From a checkpoint of a small mixture-of-experts model trained on Wikipedia.
Training: a variant of SOAP for the experts, 225M tokens.
Below are experts of layer 3 (counted from 0) of a mixture-of-experts language model. Rows are named router (the router's row for the expert) and show model dimensions 96-191. Each number is 128 + 32 x the weight over its row's rms, rounded and kept within 0 to 255. Numbers have three digits each.
Before each expert's rows: a language model's description of what the expert responds to. This comes from a sample of Wikipedia text that the model never trained on.

# expert 45
Table header cells. Column headings and cells in sports, election and athlete tables, such as Votes, Candidate, Apps, age 41, plus pipes and digits.
router:115134138121156127143095159129096136126098142097129108149131148117066160140146116081122137163140088102105092115114113076100096106079116096143105135104080125170113124103146099176211119171159110149152142086131094105190164144161124148091159204132154124113105177142193132136148137158119160087

# expert 35
Places and coordinates. Coordinate symbols (°N, ′, °W), Street, Avenue, building, Historic, located, and table pipes in historic-place and geography entries.
router:093132118130167075111120122097142147147121151107060126156073143102163159140145106119132155114124153121168113161116097084078126140148091185091107128081153100175173186114054113154120130159105124141115108139073082096123123128138145149071122132114086215142107198163117215137135160100103169113

# expert 19
Derivational suffixes. Word-final suffix pieces completing words, such as -ation, -ment, -ity, -ous, -ology, -ically, -ine.
router:129180092118149124169088159108110174077097177139116158141081126104098160166220124142168128119149082078159121106116086071094118089103114120138128089141145083174092117146162128133134122152098129136152108075112129080124071188118130143141131131093149157155133172151111162162174136104153093082

# expert 24
Spaces before numbers. Lone space or dash tokens after table pipes or list dashes, right before numbers or years, like | 2 or - 2003, and opening parentheses.
router:121089145129128107100144113125070160102138151107133066147161113143112139152158108140126117111146105178156094145113116166139093078119126141109128140131099077154114114152127090167150079156094063097138142128138104057156127147160084086143127104170129137153041130107162186122142144077171178103

# expert 15
Early word fragments. Word pieces right after a capital initial (W-as, W-on, C-or), plus frequent title words like New, Best, most, French, King.
router:042010177087113202104129128163113154136128126121127110146218153062108115097121107097094114169130130165114172113117107152123155171155169127123141107077112141146145182144158095119156111112143102097138147194118108163154110153135083148124141126109088130121102109100155076150120116154101136143

# expert 26
Months and in before dates. Month names and in after born or married, leading into dates and places in biographies, e.g. born in Rutland, in February 1920.
router:130092137158124175153121142118097138135155168113152137127092146195071164086066120085038140148158095114132156126172143168121103112143137093088083122154143107159158128123138092139100109169129120116171105110073117188144098164134103095132138104150196166133090126096186116162094225090117109101

# expert 17
Two-digit numbers, semicolons. Two-digit numbers in dates and tables, semicolons, and odd inner word pieces, such as April 18, 250 Series, ext-rat-ropical.
router:155123160113154104115092122094089140091112144114125135166142183078183168098166111129190099142157094091152071146105129136112088147163155168159153105165110105158109146177131117111160129101101093146128089180200117161132150197153081113077124082094115131170147119115170195103094124119100135116

# expert 7
Periods and sentence ends. Periods ending sentences or abbreviations (v., nos., B.), plus decimal points in stats and years like 199/198 before them.
router:156134139123140153150105148100101132133114143140161118174165079142157133106076157122090144132160152079164131142140106127154093126123119132161151090154108105093101088112156101198113135183096111072151163147078135170116097135116166132067161136163133130122166207131137157103207130096123155140

# expert 46
Taxonomy and infobox labels. Colons and labels in taxonomy boxes (Class:, Phylum), degree and minute signs in coordinates, species, family, Born, and Latin genus endings.
router:164184144131125105128164142090059100086152160101182133106155143157052199154087192113124084108175138122115106132138109114187150123120172150168130163136093130160167099125095171147069118126097093121145099107124128099108152142154123091181090191143133141114077151062100128125131184124097152140

# expert 44
Articles and year prefixes. The articles the and a after prepositions, commas, and century prefixes of years such as 197, 201, 202 before the final digits.
router:117132133106164119149076117129096166102131176109140147165125195175101147091169101095164131120163082132144104151144140102142102100131104138142127137126092107163108157118142142101177130110133097147103118083175075091179159179116109084062143127174104119118116196121058172213159099059135094077

# expert 43
And, commas, capital initials. The conjunction and joining phrases, commas, and single capital letters starting names like N, M, L, Sal, Tom.
router:122134107107174091148092115125096164101115177102158154157109184191118156102166083089175139121150065124132102168145139103167088086124122168143113125177104092153107158091126167112166131110127099156077133098173090067172149190109116095073145110160117124125108167162054184181151109075149124059

# expert 22
Commas after names. Commas, pipes and parentheses right after a person's surname or place name, plus surname endings like -stein, -sson, -mann, Jr.
router:131161194088057106075097163074110127108072162117200100191120086213137145144099094089084167153143113106170068134084137141110103127135198082111072196109149106146088149134170171133099132166152091090123142119151104117159131134160148119115106104153123150117063113131105161208154068138111158123

# expert 41
Word-final pieces, nationalities. Final pieces of place and nationality names and prefixes, plus the commas or hyphens after them, such as Czech-ia, proto-, Tu-154.
router:133154121123160075123074158133200135102089162106129129100124172164209132138170122121145124152157157119057109090081092172123169117064130129075146155115137114096076083134147108130113058146116123113174088123177085125143145105127138093095079159112156142136175135059125123090186110089106109106

# expert 34
Initials and name fragments. Word pieces inside names after capital initials, and short letter codes in abbreviated tables, e.g. N-air, Ey-kemans, SW, BHR.
router:088094145118096168126107153145100122072127113136146090156138133094168165116139062088100124135123124150143132116140119179129159125101154091160135104061111111140183168136192127109144109115145088073134179184103085103160147152144123182123110099149077125116134105122181093170172115168147123160

# expert 5
Mid-word fragments, ordinals. Short consonant pieces and endings inside words or names, plus ordinal suffixes and plural s, such as le-th-al, 31st, strugg-les.
router:147100165138146137094137165077116164160130144109129102130109156072080161124149088103087130156132110119117106152190102179098165162098056144119110108140198093163092193174206090154089162147088092092146142131114148135114093136120114116080140130115068184142144110165134136187102149089082158144

# expert 14
Foreign name fragments. Word pieces inside foreign, often Slavic or Eastern European, personal and place names in lists and tables, like Iordache, Ljubljana.
router:085077111118092174101103145129185125103088117119168067132130144101174142199145068084085155135172131107096141145124144127098143140074074118153135120124113109140150114155154124130122067110187106097152160106141098132199115165140158134134107121129121126128151104153170122147195135184122160137

# expert 25
Determiners and quantities. The, all, many, each and percent signs, mostly in census and election statistics, such as 100.00%, white voters, versus.
router:169119122141210197188098122113118132113149126101149104109119142090123165136115153101142116119107136173103174167114093142042146106102029086107152081148119142128083108165119078141118141184117132118137136184140126161091101093155057103115133152122158143153177141145146148106154122116107097114

# expert 16
Word-internal name fragments. Single letters and short pieces inside proper names and foreign words after a capital, like V-i-enna, r-up-ees, J-osh-ua, Mon-oc-ots.
router:132068174098104190119158104144093143132074157200052106158169131115137053164087089125113119164108150161138139165104062128087162102180127144144096080050132125125107105197121121125154081091142152119152141130119148133118119126117138161096156165105108193109102115080196114155140140144143185156

# expert 39
Surname and placename endings. Final pieces of surnames and placenames like -ville, -ford, -ley, -ton, -er, plus common surnames Smith, Brown, Williams.
router:153176126084157134142073117149088141126173148131175082188178147166171152077177138144132157132089098115146094100131140191097127108151132084143117172118093102134087136164152093107165155114104136072127079153102136071157134175169134120114147128104070176141129110127137169112087145115169089120

# expert 36
Digits and linking prepositions. Single digits and number pieces in statistics and tables, plus with, by, between, where, when linking clauses, such as along with.
router:180143139121117175132117140131107140114140153156155134161131138108180137192179080085123125138150133102124088140116116160133081131105085129131195137220123103145136105165169088098137205161175083148142105122172120088155110082143094101118147132066127174171163102149087137121152197113072093120

# expert 29
Word-initial letter pieces. Opening lowercase pieces of words split by the tokenizer, such as gu-err-illa, s-erm-ons, ch-astity, plus section markers.
router:181179149090101113102080135082077137069111132115117091161128115131167118137128141105098109168132128071108093153148116127169108133141110145139116141142094071154090183135144093116141154136070104132120163134193095144138167093072155164112199104113128167125148141182126131166106166105093145094

# expert 9
Digits in numbers. Single digits in years, scores and table statistics, such as 202-3, 7–15, 1.0, plus a few quoted word-initial letters.
router:110114111131157143107105105125132170185165087085048160160185120093136164138118103112161067146118112117194090139126119122088101095111124086190137120084076121130187132161127055123138128127156188103164114116091142114179111082135098106143165160099134125107157089193112121113128112100149106122

# expert 27
Mid-word consonant pieces. Internal word pieces like ast, ad, D, c, th in words such as metastasis, boasted, plus nouns like area, receptor.
router:119092173143147079125140151095105140110141147117146077159074099137139160158122130143174126142181151089106124159104104138105130095191155186144132173150142132153148066140112132158147095144121096150164162107117119111089129140125144081161120106109066147155116119134157157200060128220078112101

# expert 37
Capital initial letters. Single capital letters starting names or headings after line breaks, brackets or quotes, such as Bradford, Gonzales, Gasoline.
router:148197110131147107123105145099145155124121153075186133125023124127160093126206162122132148100149114055208138168164112121109103091145162136149110138110156110142074163119127172168122117154112156150124111133100129096131099067170097108130187095166154118162180112077174126128102155114119167125

# expert 6
Infobox field colons. Colons after field labels in infobox-style lists (Known for:, Class:, Coordinates:), also digits in figures and film/career words.
router:153179100090143160145164150063133138105183123124085096162084167131145098074132103138081140147181130115145107172153153103126076122145127117051118125097105139125104099131174139085176090181092117074126067168144106103126086033105176142061126137228134164172084113169175063087167109168163144126